{"d_expert": 320, "moe_layers": [1, 2, 3, 4, 5, 6, 7, 8], "router_score": "sigmoid", "router_logit_norm": 1.0, "num_key_value_heads": 4, "head_dim": 128, "init_std_up": 0.0296, "learning_rate": 0.00135, "lr_mult_o": 0.969, "max_steps": 4013}
Below are experts of layer 4 (counted from 0) of a mixture-of-experts language model. Rows are named router (the router's row for the expert), down (a neuron's output weights, with its number) and show model dimensions 256-319. Each number is 200 + 40 x the weight over its row's rms, rounded and kept within 0 to 999.
After each expert's rows: "raises" lists some tokens whose logits its average output raises strongly, later layers aside. This comes from a sample of Wikipedia text that the model never trained on.

# expert 2
router,187,293,153,141,255,137,172,237,236,286,233,161,194,182,176,249,202,170,226,167,186,225,236,247,223,254,119,174,183,209,166,222,263,191,220,167,226,195,208,215,215,266,223,250,184,184,255,230,176,170,216,211,245,220,173,157,155,235,157,225,166,201,177,165
down0,268,165,241,184,214,190,190,250,262,185,252,187,191,207,141,275,214,152,257,226,223,225,163,176,242,124,250,241,236,259,216,161,109,148,155,182,159,216,178,221,229,209,173,165,178,145,219,225,194,199,192,187,224,257,224,214,227,237,164,241,196,246,168,336
down1,263,159,203,270,175,213,161,164,174,229,197,142,195,240,227,231,157,198,194,226,204,107,242,204,267,246,168,269,167,260,254,176,183,255,231,204,171,188,201,292,158,246,303,213,180,225,192,230,215,211,200,272,246,265,227,214,170,119,200,159,172,228,202,182
down2,208,165,165,219,136,225,266,214,165,245,183,153,177,144,164,108,178,220,197,232,141,201,208,187,188,216,211,203,160,152,186,269,232,250,214,231,208,213,200,228,172,268,165,264,170,246,134,180,276,163,197,227,207,150,201,210,274,186,143,203,253,173,139,210
down3,143,216,88,200,181,166,190,235,225,286,251,223,205,300,233,245,222,220,258,172,175,175,171,247,152,180,201,181,210,180,281,194,171,211,215,218,190,210,178,213,161,202,229,159,206,248,229,207,184,134,222,217,250,208,210,156,282,249,297,224,194,207,210,200
down4,262,186,231,253,99,247,179,195,256,258,169,202,266,190,218,230,172,148,182,246,199,188,250,218,210,164,155,245,152,201,199,183,347,226,272,172,215,235,205,188,224,138,211,202,181,218,201,204,287,224,252,183,231,207,203,227,228,149,198,194,251,177,236,163
down5,277,163,204,245,233,261,232,199,213,148,213,152,234,228,182,217,182,146,172,191,282,193,152,194,133,191,228,136,261,143,163,264,162,175,201,210,164,173,219,189,201,205,179,205,193,239,210,219,160,126,167,158,173,187,271,247,219,218,214,291,206,218,135,207
down6,263,196,230,209,289,231,152,222,247,158,177,164,120,183,194,218,243,168,187,246,193,194,176,160,156,217,108,232,212,135,117,227,163,148,189,208,183,212,185,203,220,136,241,154,181,137,244,175,271,136,163,154,237,227,126,141,240,127,200,229,209,197,180,147
raises: ",", " and", "og"

# expert 13
router,167,180,211,320,219,234,131,293,161,256,183,270,201,161,226,138,137,107,159,228,271,226,231,241,191,201,217,146,196,226,233,178,251,148,184,303,244,267,247,177,183,135,180,171,194,227,143,199,208,197,182,183,151,155,189,225,128,188,244,245,215,183,180,224
down0,240,204,239,198,230,206,180,199,229,186,207,240,167,159,217,293,234,224,261,170,180,285,179,148,230,180,213,252,231,203,184,288,128,195,239,190,186,216,201,152,175,151,225,173,162,139,170,194,205,167,195,194,184,159,176,245,187,232,220,301,229,250,164,255
down1,202,103,201,254,207,182,160,164,216,140,221,131,194,264,258,242,154,221,180,165,232,157,270,258,254,194,208,236,186,133,208,234,152,268,143,214,189,207,173,256,174,201,295,231,267,189,211,210,193,221,228,281,214,260,208,178,173,120,228,239,171,225,286,177
down2,207,182,159,187,156,178,193,183,168,196,183,249,157,181,134,155,105,167,181,312,148,157,178,168,201,237,263,121,209,233,166,178,244,202,216,244,221,267,175,228,222,149,224,215,200,248,173,171,200,165,228,159,197,163,224,253,314,275,296,185,223,204,137,210
down3,230,203,118,208,246,180,163,264,242,239,220,198,179,270,202,235,211,185,195,183,146,212,164,200,152,125,191,176,205,154,315,180,157,173,215,133,244,148,231,263,208,215,208,121,224,211,226,228,135,152,245,220,143,250,146,241,196,218,337,225,234,237,180,173
down4,254,226,216,308,148,211,171,241,257,206,164,147,224,269,254,197,184,167,168,214,256,145,159,258,186,160,128,183,188,155,267,141,284,218,280,172,212,226,233,194,189,136,237,216,172,215,128,191,280,205,218,197,250,193,211,226,164,200,233,201,187,169,224,175
down5,232,140,205,214,185,141,209,248,217,178,203,233,225,211,206,167,109,168,164,138,230,217,217,188,123,258,217,191,223,166,147,253,221,183,176,219,243,165,219,168,195,194,249,126,233,252,222,222,191,184,178,175,207,218,262,195,214,127,236,295,154,142,156,185
down6,237,241,213,283,212,183,99,266,240,164,133,217,124,186,152,222,263,213,233,256,182,215,212,180,189,281,175,181,261,147,177,200,129,129,181,191,214,242,226,195,221,184,222,211,242,203,156,248,244,195,195,155,133,265,155,154,216,176,232,223,227,252,227,151
raises: " in", " that", " with", ",", " on", " and"

# expert 11
router,225,202,219,172,238,169,174,180,203,203,233,133,178,196,207,146,210,164,129,259,185,254,229,198,193,227,235,175,250,200,231,228,237,129,182,177,193,222,162,214,184,260,134,167,262,139,228,182,207,214,120,197,171,233,213,196,282,134,238,201,226,201,215,244
down0,255,230,264,165,237,212,198,192,255,220,175,164,165,185,231,293,259,214,239,245,188,217,210,166,279,185,203,251,213,182,214,255,201,143,200,159,154,190,176,159,192,148,199,216,159,196,201,220,232,199,200,173,221,196,223,200,230,195,194,298,196,166,225,263
down1,266,156,151,221,184,122,208,181,162,194,175,113,259,233,217,258,197,227,192,196,191,168,251,280,231,197,219,263,211,231,180,252,135,270,242,197,157,205,150,332,177,169,245,178,234,217,214,208,244,149,213,199,254,234,198,204,172,126,224,249,184,191,273,180
down2,240,226,178,174,145,184,334,222,165,168,183,222,146,182,135,95,214,225,217,231,172,186,169,176,142,167,258,211,211,172,117,227,120,214,218,198,193,293,171,207,175,197,258,224,191,227,169,208,184,202,240,246,181,143,197,193,281,240,179,225,337,201,128,167
down3,216,175,116,268,196,211,193,239,239,276,240,215,152,278,178,239,257,196,210,180,153,208,130,194,144,159,169,201,221,169,278,166,159,184,176,244,178,179,214,221,138,229,176,180,161,228,199,177,143,133,204,150,219,206,156,202,237,220,275,208,186,237,209,216
down4,290,147,204,252,133,207,162,184,231,183,151,209,281,182,229,200,231,194,204,250,235,182,228,216,252,156,134,209,196,203,203,140,272,218,237,204,224,181,190,201,197,170,207,133,158,264,234,211,162,288,221,247,226,216,216,169,211,206,194,181,183,135,225,205
down5,273,181,208,217,216,153,239,221,243,153,219,199,278,277,201,154,178,158,141,163,285,177,172,153,131,235,222,149,283,106,177,201,146,185,146,180,149,196,179,156,231,153,232,154,175,223,153,268,204,218,171,256,195,152,233,184,225,194,232,238,189,184,214,145
down6,193,202,227,235,222,191,174,242,235,133,171,209,94,185,214,229,201,198,201,243,186,258,160,226,158,221,113,216,222,151,148,185,141,163,175,199,191,180,173,180,170,212,193,253,239,232,163,206,243,176,187,146,222,248,219,148,224,223,263,278,203,190,254,138
raises: ",", " and", ".", " to", " (", " in"

# expert 6
router,228,187,156,130,227,200,216,222,156,177,179,284,254,178,194,116,237,275,222,223,186,238,105,244,177,155,110,249,180,253,236,179,206,248,236,208,184,156,184,218,188,236,201,197,183,183,196,147,239,210,187,227,268,235,168,228,209,200,157,230,268,201,158,257
down0,259,157,217,247,260,207,221,216,277,174,230,266,119,151,167,256,202,227,284,181,168,216,217,150,249,218,186,242,276,242,145,227,181,187,147,113,215,187,176,167,206,205,242,177,207,216,223,223,214,235,162,247,160,233,292,220,234,154,229,279,126,170,220,304
down1,240,155,166,244,158,155,203,190,128,177,245,208,194,292,199,224,202,191,206,187,170,149,227,229,304,213,183,199,206,200,200,175,177,205,212,254,144,202,219,229,190,206,265,226,207,191,229,247,181,195,248,192,230,224,199,208,204,111,207,206,172,272,245,189
down2,204,226,163,181,138,173,274,162,157,160,182,203,120,222,204,113,133,190,125,243,155,286,149,190,169,223,180,204,183,165,182,259,154,194,232,185,281,249,161,195,190,267,201,244,220,220,153,181,236,207,175,170,199,161,147,208,267,252,201,212,233,188,155,140
down3,212,204,128,237,204,209,205,224,267,270,279,203,177,218,144,198,244,214,187,170,171,184,110,234,173,153,249,155,234,137,333,205,109,189,175,212,187,189,167,228,156,232,218,186,139,256,200,248,179,165,264,216,152,271,208,210,232,191,343,206,109,196,200,201
down4,294,207,159,290,148,238,203,131,240,259,198,178,255,201,250,200,188,220,192,231,159,162,211,259,209,162,151,169,204,184,252,195,265,207,240,243,283,196,214,160,174,157,204,126,201,219,231,165,259,244,234,217,209,254,213,125,213,181,177,178,175,147,192,91
down5,283,131,199,241,189,209,146,254,240,184,239,229,274,237,227,166,213,179,214,141,284,263,150,185,186,218,214,171,242,167,186,279,163,91,156,147,192,219,195,177,166,209,154,204,254,238,149,250,202,190,158,214,189,220,238,182,232,159,157,215,173,172,184,131
down6,220,160,225,212,290,242,151,243,164,158,162,115,173,206,178,170,260,177,198,249,261,281,197,176,193,233,246,199,249,123,191,232,155,99,180,217,182,206,199,220,191,182,230,295,219,209,240,167,238,203,219,179,219,242,184,171,228,173,157,254,190,178,205,174
raises: ",", "0", "86", "88", ".", "80"

# expert 8
router,146,311,283,293,181,217,196,171,182,171,203,203,197,248,140,194,268,215,189,193,170,233,235,134,211,202,193,248,238,243,172,238,161,212,210,152,151,202,259,213,244,143,243,210,201,222,184,203,211,156,262,199,181,230,222,266,228,201,203,204,192,204,279,136
down0,207,217,262,221,316,159,154,182,172,182,237,160,222,206,180,237,244,231,221,187,193,248,150,176,252,131,214,242,227,205,178,211,138,202,201,168,208,204,183,186,153,161,178,160,185,224,182,160,199,153,186,205,249,197,210,191,237,224,219,259,190,224,176,277
down1,240,158,205,206,187,161,189,226,194,283,254,124,204,262,222,270,185,193,201,182,182,184,163,265,222,138,143,263,170,184,236,207,117,299,253,220,183,256,212,292,184,192,231,188,253,245,211,281,184,176,207,228,222,291,201,159,140,113,173,244,225,225,201,229
down2,193,191,189,196,152,173,302,193,110,132,181,194,140,198,197,112,172,240,214,291,204,172,231,198,210,234,234,169,216,172,194,203,183,204,172,195,216,315,190,228,175,275,245,178,164,234,196,206,252,242,197,166,161,119,215,177,265,253,215,244,294,188,194,122
down3,196,177,105,265,239,211,200,238,221,278,225,224,191,254,210,287,209,237,214,190,139,196,217,167,109,176,192,204,215,150,296,206,140,207,226,221,265,174,176,176,121,209,172,158,154,242,146,226,213,176,249,225,203,227,265,163,193,243,245,210,173,241,190,231
down4,225,212,217,242,131,264,186,152,186,169,202,187,229,197,230,234,242,175,153,239,202,169,229,247,207,214,203,169,187,168,258,121,254,188,250,171,189,189,243,229,175,198,184,256,136,191,206,190,219,194,236,280,247,246,207,191,225,193,194,173,177,105,193,151
down5,268,220,249,210,202,213,157,242,246,174,214,185,293,224,199,203,137,195,198,139,240,193,151,203,149,200,227,206,235,175,156,212,217,228,210,173,204,149,225,122,194,234,201,212,197,260,172,211,176,186,190,260,163,162,286,252,197,150,145,271,211,126,146,115
down6,249,193,187,186,231,234,148,210,179,160,210,150,170,231,174,175,222,187,185,201,202,244,137,145,209,197,199,190,146,122,184,236,174,179,187,243,262,163,120,194,179,218,265,225,244,221,176,209,214,192,217,109,251,213,197,150,178,196,231,226,148,238,202,185
raises: " ", " The", " A", " \"", " In"

# expert 19
router,239,111,184,211,214,166,171,183,227,216,201,257,186,210,223,181,107,257,137,147,124,204,156,222,122,171,211,277,201,201,216,124,229,160,215,184,146,214,141,208,301,233,154,206,234,169,280,187,232,206,152,208,249,236,155,214,224,211,208,176,226,178,197,267
down0,237,232,160,258,259,216,185,172,273,222,211,212,186,170,184,240,200,158,237,195,166,206,140,138,243,176,245,210,201,166,231,270,126,166,191,182,181,201,206,222,163,181,221,202,174,129,207,236,183,119,184,247,292,248,232,239,242,241,164,264,144,221,208,225
down1,235,129,163,268,136,205,194,191,256,163,207,186,190,265,225,247,86,261,241,242,208,205,192,234,216,175,191,216,159,183,223,247,165,265,221,168,141,208,209,264,185,182,273,235,212,258,190,219,159,237,194,166,222,278,216,207,207,125,218,219,139,200,256,171
down2,214,237,215,233,147,131,335,197,140,188,140,199,191,181,130,130,215,188,216,253,181,216,184,156,153,167,231,229,206,223,171,155,213,167,183,158,199,271,117,220,252,243,222,243,160,221,162,172,261,184,153,233,216,137,207,259,307,232,190,181,274,153,210,148
down3,224,207,163,204,205,180,232,237,300,223,224,188,160,274,162,262,161,214,250,261,100,161,139,191,168,142,190,134,213,219,291,172,137,134,234,204,208,185,157,240,183,150,183,190,155,171,173,220,162,130,220,216,147,275,257,154,271,213,264,160,247,205,255,171
down4,250,155,237,276,148,249,222,157,211,241,184,155,280,138,168,248,168,172,197,191,191,235,198,235,222,229,179,162,202,246,202,176,289,206,273,161,271,260,215,223,207,157,179,140,176,171,265,160,195,210,202,186,267,163,218,188,192,169,220,148,202,150,218,181
down5,288,129,266,211,173,208,152,214,202,117,174,203,204,189,199,225,145,184,186,124,272,159,198,194,135,240,187,174,246,129,179,254,142,179,196,224,177,189,206,166,186,192,180,235,257,227,203,297,186,208,204,162,205,209,242,233,161,148,193,201,206,219,99,147
down6,221,256,191,177,285,170,136,266,222,156,146,148,119,173,205,273,217,248,254,212,205,255,197,209,203,231,207,224,195,146,199,197,102,165,178,223,177,207,166,174,154,198,256,214,257,177,217,259,240,205,221,194,175,281,205,153,240,216,216,190,200,184,209,191
raises: " ", " a", " in", " -", ",", "."

# expert 14
router,188,133,183,168,155,248,180,209,218,237,198,155,127,218,183,209,179,203,172,148,274,236,215,177,261,227,230,204,199,218,243,180,194,232,170,173,232,176,184,131,251,176,244,194,276,186,220,210,248,177,241,226,286,254,198,203,163,278,220,178,206,121,273,139
down0,194,198,169,192,192,213,165,156,211,221,273,189,160,174,156,249,251,221,196,215,198,209,231,150,295,175,173,212,207,161,185,260,133,175,209,186,213,246,120,271,196,139,184,210,169,186,168,206,170,156,217,155,282,219,223,251,218,201,189,257,234,203,266,208
down1,265,158,171,178,174,171,200,240,197,188,194,216,230,232,273,218,153,295,162,228,194,207,218,202,256,194,213,261,202,222,166,254,138,259,179,215,138,206,222,253,216,204,273,261,218,238,210,190,221,260,205,217,191,273,184,157,174,113,247,183,235,172,278,198
down2,205,201,172,211,207,148,261,196,115,186,221,193,95,219,126,122,190,176,212,193,187,164,153,188,182,183,262,257,147,211,171,161,189,196,179,183,256,229,253,204,268,246,232,227,183,194,95,178,281,218,212,184,182,182,220,158,271,285,223,210,292,192,195,173
down3,178,242,144,195,187,184,155,238,270,261,202,154,222,241,189,253,235,172,229,174,177,180,180,194,166,114,244,157,225,186,272,151,145,178,190,225,227,171,208,217,119,169,219,177,239,230,195,173,150,144,269,151,122,213,216,205,258,198,337,203,197,248,253,151
down4,196,206,202,200,163,274,231,175,204,263,180,212,269,201,208,164,135,207,235,231,199,196,275,205,225,211,164,213,145,181,286,92,262,196,240,176,265,212,171,188,196,156,207,195,195,209,195,112,284,218,218,202,212,223,272,174,141,181,207,167,190,196,264,159
down5,264,181,207,231,187,150,160,214,271,157,212,185,243,196,237,177,194,270,147,186,266,194,218,222,100,213,215,223,206,119,216,234,234,250,207,122,195,116,188,179,171,165,157,168,274,209,187,234,222,172,195,181,205,183,225,247,217,215,183,222,167,154,179,137
down6,273,272,237,200,272,241,174,191,153,140,182,182,208,215,199,248,219,214,261,268,173,270,222,224,180,237,180,234,195,94,194,206,165,146,174,309,236,200,171,195,209,215,230,259,187,232,172,159,175,151,204,171,184,195,192,122,229,137,183,231,186,183,220,195
raises: " and", " or", " |", ".", ",", "/"

# expert 4
router,183,197,210,192,204,190,160,249,151,151,208,168,224,163,243,146,205,260,239,174,197,149,169,265,213,191,191,183,159,184,210,163,181,203,168,307,218,124,191,201,186,255,242,187,208,260,145,200,222,226,217,267,193,225,264,239,246,152,121,170,254,247,169,229
down0,252,201,240,222,291,171,208,178,225,199,191,143,137,147,206,231,224,204,287,209,229,231,199,111,273,156,232,243,201,172,201,261,110,137,193,175,253,183,230,162,145,150,200,180,168,195,207,205,229,151,184,217,218,187,252,295,201,243,167,229,223,214,213,236
down1,235,195,245,235,233,227,168,243,224,200,254,177,184,315,247,233,148,209,161,265,230,156,214,226,274,189,189,253,164,191,214,211,163,206,208,197,174,199,242,257,152,198,265,211,205,200,194,207,180,187,237,224,253,318,280,159,193,136,170,205,189,188,208,211
down2,196,253,154,209,166,156,225,176,132,181,188,211,170,235,155,106,196,205,218,282,140,244,183,200,224,215,231,178,186,203,203,222,133,168,134,183,214,274,224,194,196,213,197,265,166,236,109,179,176,217,241,184,215,137,217,189,260,209,188,188,311,172,153,216
down3,173,167,109,168,220,197,208,263,256,212,226,190,155,268,185,263,242,201,220,192,132,173,226,215,158,176,213,206,243,108,273,205,182,178,222,197,213,151,192,228,183,160,218,182,205,248,160,248,172,132,291,127,164,191,157,196,272,237,246,228,184,179,232,177
down4,242,173,199,294,106,242,230,185,254,224,122,155,272,232,220,247,199,174,177,194,222,169,211,277,220,219,185,200,197,181,247,141,265,187,283,179,253,258,173,175,175,188,225,152,139,188,258,191,245,229,236,199,280,231,223,220,191,166,231,178,177,155,231,107
down5,300,158,203,197,195,177,155,244,212,126,200,156,223,178,186,166,149,137,156,152,229,145,198,223,194,244,188,165,215,162,186,239,196,196,188,158,175,212,262,190,178,240,213,186,266,181,180,295,182,151,159,200,206,171,212,250,206,198,229,209,188,200,182,135
down6,269,197,249,256,240,159,129,233,209,120,124,197,158,171,154,224,227,161,227,299,167,256,141,223,161,214,178,203,185,128,177,176,126,154,148,221,253,194,145,242,208,234,253,241,231,221,158,223,198,159,201,185,195,244,195,154,258,227,190,246,202,198,225,140
raises: ",", " and", " in", " by", " or", " about"

# expert 12
router,240,147,133,144,177,208,269,138,177,162,201,227,212,145,190,186,193,206,200,208,220,213,251,258,190,149,218,165,184,145,226,187,206,222,211,242,218,163,264,186,156,190,143,146,191,198,171,166,200,142,201,233,174,218,267,166,189,171,184,263,155,158,189,220
down0,234,219,214,181,251,183,135,199,281,174,208,224,138,221,242,267,194,199,249,196,162,182,173,160,213,197,200,276,183,203,202,304,106,179,183,181,184,190,138,141,132,158,205,183,170,179,209,163,232,108,243,249,167,190,238,281,221,189,208,300,206,210,207,228
down1,197,140,250,240,150,210,224,193,271,170,213,184,215,261,229,239,171,240,184,195,215,227,162,211,218,131,196,284,129,170,207,232,177,264,219,165,144,235,247,258,148,249,315,217,222,260,222,249,214,224,222,241,221,290,199,216,169,167,243,150,203,214,230,174
down2,92,171,135,222,161,210,243,185,149,223,183,225,194,175,168,130,153,208,163,248,139,207,145,159,205,207,241,135,186,202,197,196,206,253,260,212,200,225,222,221,237,294,170,187,139,229,133,226,180,174,187,174,193,133,212,161,295,239,195,177,274,183,218,174
down3,229,197,158,234,202,202,199,198,275,211,209,234,192,241,178,272,209,229,157,249,166,249,157,117,92,167,234,193,247,163,283,203,175,187,187,179,178,131,182,209,187,193,202,211,210,182,232,158,127,125,273,176,216,214,137,256,268,268,277,162,229,248,204,235
down4,230,197,215,227,185,259,222,152,239,161,207,184,300,170,224,250,211,173,201,178,212,143,229,247,260,169,176,217,255,141,208,164,237,138,245,136,227,201,225,104,222,219,211,209,259,261,156,192,272,273,251,210,243,183,259,149,223,190,219,192,229,189,244,197
down5,206,144,223,224,177,206,169,238,246,124,222,148,249,252,218,144,161,151,192,149,228,189,119,236,134,185,254,212,252,202,97,213,178,141,225,221,241,165,198,150,119,192,128,205,244,212,173,267,206,199,145,226,218,169,249,239,235,155,231,265,193,155,114,143
down6,139,202,152,260,235,175,208,224,174,165,171,215,182,177,202,225,214,188,171,226,219,236,178,228,171,260,142,220,160,135,191,198,93,149,190,248,252,131,171,221,130,235,204,223,228,213,143,204,263,224,193,179,144,213,167,165,236,164,171,207,174,245,189,147
raises: ",", " in", " and", ".", " on", " to"

# expert 17
router,191,156,175,243,201,206,227,218,166,176,183,189,231,218,263,246,184,165,188,195,216,204,204,148,217,215,177,175,162,135,204,215,192,200,198,225,182,155,169,185,171,200,231,196,167,200,171,152,171,286,222,293,162,230,168,217,231,222,205,205,156,234,181,161
down0,265,202,209,165,244,176,179,182,202,234,200,232,198,197,232,248,146,213,249,215,169,235,220,186,254,185,234,238,271,165,159,276,126,145,189,168,258,248,150,177,167,176,169,199,226,164,169,201,193,108,190,175,186,219,291,246,256,193,209,235,203,187,239,306
down1,216,172,267,200,225,158,203,192,222,180,196,158,206,234,255,242,177,232,211,229,213,150,257,213,202,177,207,284,158,169,237,222,216,256,188,124,153,257,182,258,243,179,259,193,197,214,229,165,228,210,250,279,236,289,190,195,216,147,146,145,247,229,246,197
down2,187,196,227,222,189,183,274,153,173,188,232,216,183,239,172,166,146,192,146,269,171,195,236,189,171,166,316,191,193,176,178,242,219,168,182,245,247,242,195,193,209,201,208,306,138,191,117,192,198,216,215,140,216,151,212,197,282,232,186,197,263,138,153,153
down3,215,169,118,251,232,243,198,249,207,238,228,189,148,203,139,214,200,256,173,237,192,172,128,184,188,155,246,163,171,189,303,171,139,263,172,210,214,149,185,254,153,211,224,175,195,244,214,193,201,145,254,159,173,232,163,189,239,228,311,216,165,269,190,240
down4,212,223,207,263,158,268,204,178,209,195,197,178,278,181,235,193,198,208,121,248,241,194,205,245,164,251,184,198,237,140,227,180,281,207,230,220,255,210,179,195,244,158,187,183,238,189,199,167,282,250,232,210,195,250,244,228,236,191,182,185,161,234,229,146
down5,279,168,213,235,206,195,208,277,266,157,186,183,242,206,217,141,156,192,175,138,284,216,239,187,136,233,144,215,274,136,207,294,211,159,223,222,212,176,204,212,240,177,161,240,259,262,130,306,187,145,166,208,208,152,220,194,223,179,187,199,188,116,138,123
down6,210,278,153,199,224,176,143,264,164,145,155,125,138,174,151,250,195,225,214,199,178,274,207,202,213,211,172,222,210,138,201,274,115,169,179,231,236,172,183,170,202,176,240,225,191,237,163,277,229,189,168,178,241,228,167,121,206,196,204,279,202,193,254,173
raises: " and", " (", ",", ".", "/", " T"

# expert 15
router,216,127,210,164,259,238,194,241,172,217,240,210,345,142,236,161,221,162,251,255,209,209,178,219,186,155,282,161,244,169,148,152,156,195,210,185,229,171,180,190,151,238,142,185,182,183,229,130,169,232,207,178,227,209,161,155,159,123,139,162,112,200,241,240
down0,265,193,302,150,277,175,203,187,258,196,199,222,231,224,250,271,268,254,212,219,256,207,107,207,212,171,237,250,204,138,195,219,112,213,175,201,260,212,212,170,160,173,134,169,156,195,136,174,158,153,222,118,190,205,260,229,183,229,192,245,230,244,210,253
down1,230,203,161,269,213,192,229,260,220,156,227,125,224,236,240,250,179,225,183,169,206,162,229,194,235,217,186,233,236,183,239,249,203,226,175,225,153,183,191,304,236,168,233,228,228,213,220,207,157,222,234,238,144,234,187,170,149,157,210,195,180,195,271,193
down2,225,246,166,193,169,169,202,138,149,169,191,186,181,200,134,126,177,193,185,285,264,235,186,146,128,145,232,138,173,176,224,239,233,211,208,255,164,226,150,181,206,275,174,271,201,235,195,143,264,174,202,240,219,141,139,170,289,215,181,190,281,170,175,146
down3,210,177,146,181,231,179,141,266,205,161,272,207,201,313,185,261,207,197,228,188,160,240,152,146,163,183,226,176,234,185,283,148,160,123,226,209,153,176,260,218,192,208,208,151,189,241,190,220,226,155,232,213,161,195,234,233,253,189,256,214,171,203,152,226
down4,215,212,191,223,177,245,201,144,237,190,176,229,222,189,257,225,193,177,152,208,251,194,234,219,245,204,155,172,170,180,216,152,313,203,216,228,220,209,217,172,219,150,159,182,230,232,204,194,247,248,232,304,236,206,232,218,241,241,185,222,165,173,226,158
down5,288,175,269,257,200,174,226,247,198,151,191,251,268,237,242,204,167,190,203,136,224,164,163,218,136,244,205,194,245,128,135,257,203,223,214,209,193,176,185,174,211,205,200,202,235,221,140,291,233,146,162,155,205,210,256,232,221,224,178,238,237,138,130,160
down6,209,149,175,219,294,185,148,223,207,182,142,190,122,177,184,253,246,121,163,267,207,275,176,133,172,219,162,180,170,171,183,203,123,196,153,260,210,186,177,218,211,170,202,211,220,211,191,264,238,122,177,143,220,199,210,141,198,189,210,227,142,203,188,215
raises: " the", " a", " it", ",", " that", " all"

# expert 16
router,163,150,206,138,224,180,230,185,191,228,208,228,199,225,226,281,153,257,214,237,197,176,224,167,253,200,251,228,153,220,205,259,243,146,216,228,187,234,220,140,208,254,143,222,212,197,177,156,188,207,161,184,192,174,206,158,237,202,175,154,193,195,152,275
down0,184,135,257,201,187,224,188,193,206,213,223,166,203,179,208,247,196,217,177,168,170,213,185,215,308,197,223,219,248,189,163,238,142,167,223,176,212,223,177,186,177,167,148,163,207,192,213,259,215,138,184,223,154,147,229,227,268,171,185,250,229,267,223,223
down1,199,142,196,218,162,160,202,255,273,255,203,177,238,293,223,229,130,162,197,234,194,173,203,246,219,159,169,217,192,199,165,142,212,282,165,179,216,240,267,264,142,175,228,181,245,196,207,198,157,222,256,261,201,266,171,122,137,184,170,203,186,220,259,197
down2,192,199,220,249,123,209,205,175,101,196,139,141,160,239,158,136,225,202,126,286,127,140,208,128,202,217,153,169,184,121,189,188,193,206,129,215,252,279,190,175,202,241,237,244,156,243,167,199,273,222,217,172,188,125,192,259,207,268,192,236,289,207,129,168
down3,224,212,157,247,191,234,224,256,224,268,173,181,183,231,147,226,191,220,206,225,238,239,193,179,131,160,194,184,213,101,290,201,151,186,226,185,107,203,203,134,163,208,175,128,210,246,179,211,189,150,284,174,141,157,160,221,212,199,292,199,230,252,188,189
down4,241,142,268,296,130,214,196,155,200,198,168,138,273,185,215,194,234,212,202,206,239,176,148,215,238,229,164,156,193,201,223,138,207,171,206,154,258,231,237,195,163,215,204,129,152,183,203,208,285,200,213,235,186,165,226,153,233,194,210,200,235,153,215,172
down5,218,130,219,156,268,180,160,236,230,181,171,177,234,201,249,180,126,150,201,184,244,149,129,205,151,242,201,192,203,196,196,222,204,201,200,207,210,179,245,129,143,234,184,186,227,227,183,283,141,143,182,184,209,217,293,221,218,212,178,262,175,175,142,151
down6,212,134,224,229,201,209,79,241,225,228,184,150,185,141,169,166,198,187,240,229,204,248,149,214,221,240,136,194,207,121,125,186,130,182,193,205,165,201,191,172,218,200,239,246,183,202,160,227,202,221,239,141,175,147,186,141,262,185,271,257,176,185,239,196
raises: " The", " and", " the", " In", " with", " a"

# expert 7
router,225,278,153,141,200,158,260,223,182,170,217,261,244,201,228,224,192,206,185,251,225,181,157,241,147,161,208,159,203,241,240,159,215,237,165,202,264,206,180,160,174,184,235,274,169,221,199,188,226,183,249,220,195,121,217,244,177,222,249,175,163,164,108,159
down0,216,215,268,201,254,183,201,199,238,187,202,149,189,189,256,209,258,206,226,197,185,264,183,124,296,152,207,189,271,160,144,286,141,243,229,217,236,228,205,185,147,119,176,176,230,138,208,183,240,138,166,154,203,123,249,221,222,241,159,285,198,190,267,272
down1,264,147,186,211,171,259,228,252,264,272,231,179,152,253,226,204,155,150,211,177,201,216,196,219,243,205,190,248,187,190,188,224,142,186,164,201,190,239,193,251,207,211,289,212,234,224,255,247,195,214,199,171,241,243,277,210,128,162,172,175,201,181,223,160
down2,173,188,181,150,96,192,285,218,169,203,227,200,111,191,136,167,125,183,133,220,139,136,203,114,164,143,285,157,157,147,178,283,173,190,230,188,177,203,137,179,269,221,214,224,161,229,142,175,276,179,173,170,237,171,229,161,294,231,128,221,274,156,173,183
down3,175,233,103,197,214,184,155,195,224,255,199,205,204,265,166,215,213,247,190,216,132,199,137,135,151,205,193,146,248,170,237,208,183,214,165,207,178,145,189,243,229,170,243,181,120,195,169,180,162,175,243,174,186,230,187,202,165,193,244,209,143,221,200,234
down4,257,244,219,293,144,215,195,203,212,245,156,220,253,182,227,221,167,179,184,220,177,176,269,223,214,260,138,174,134,171,232,132,261,189,237,149,269,218,243,230,192,127,207,167,179,187,205,148,239,223,263,221,242,215,245,207,246,193,173,128,171,170,227,138
down5,276,209,236,218,233,177,164,240,178,198,166,230,205,262,239,157,133,183,182,137,231,205,170,205,117,211,241,157,222,144,146,238,235,144,213,214,181,193,213,217,203,136,174,202,213,206,170,275,215,157,151,168,192,197,291,251,212,156,221,195,189,137,130,179
down6,201,212,162,236,220,109,184,271,226,159,176,117,100,179,153,254,265,175,192,249,157,212,221,221,154,257,205,205,204,151,131,178,74,165,152,247,239,174,223,176,175,209,250,269,263,204,157,243,217,219,121,199,169,215,182,113,231,161,178,252,148,208,199,199
raises: " the", " a", " an", " this", " some", " his"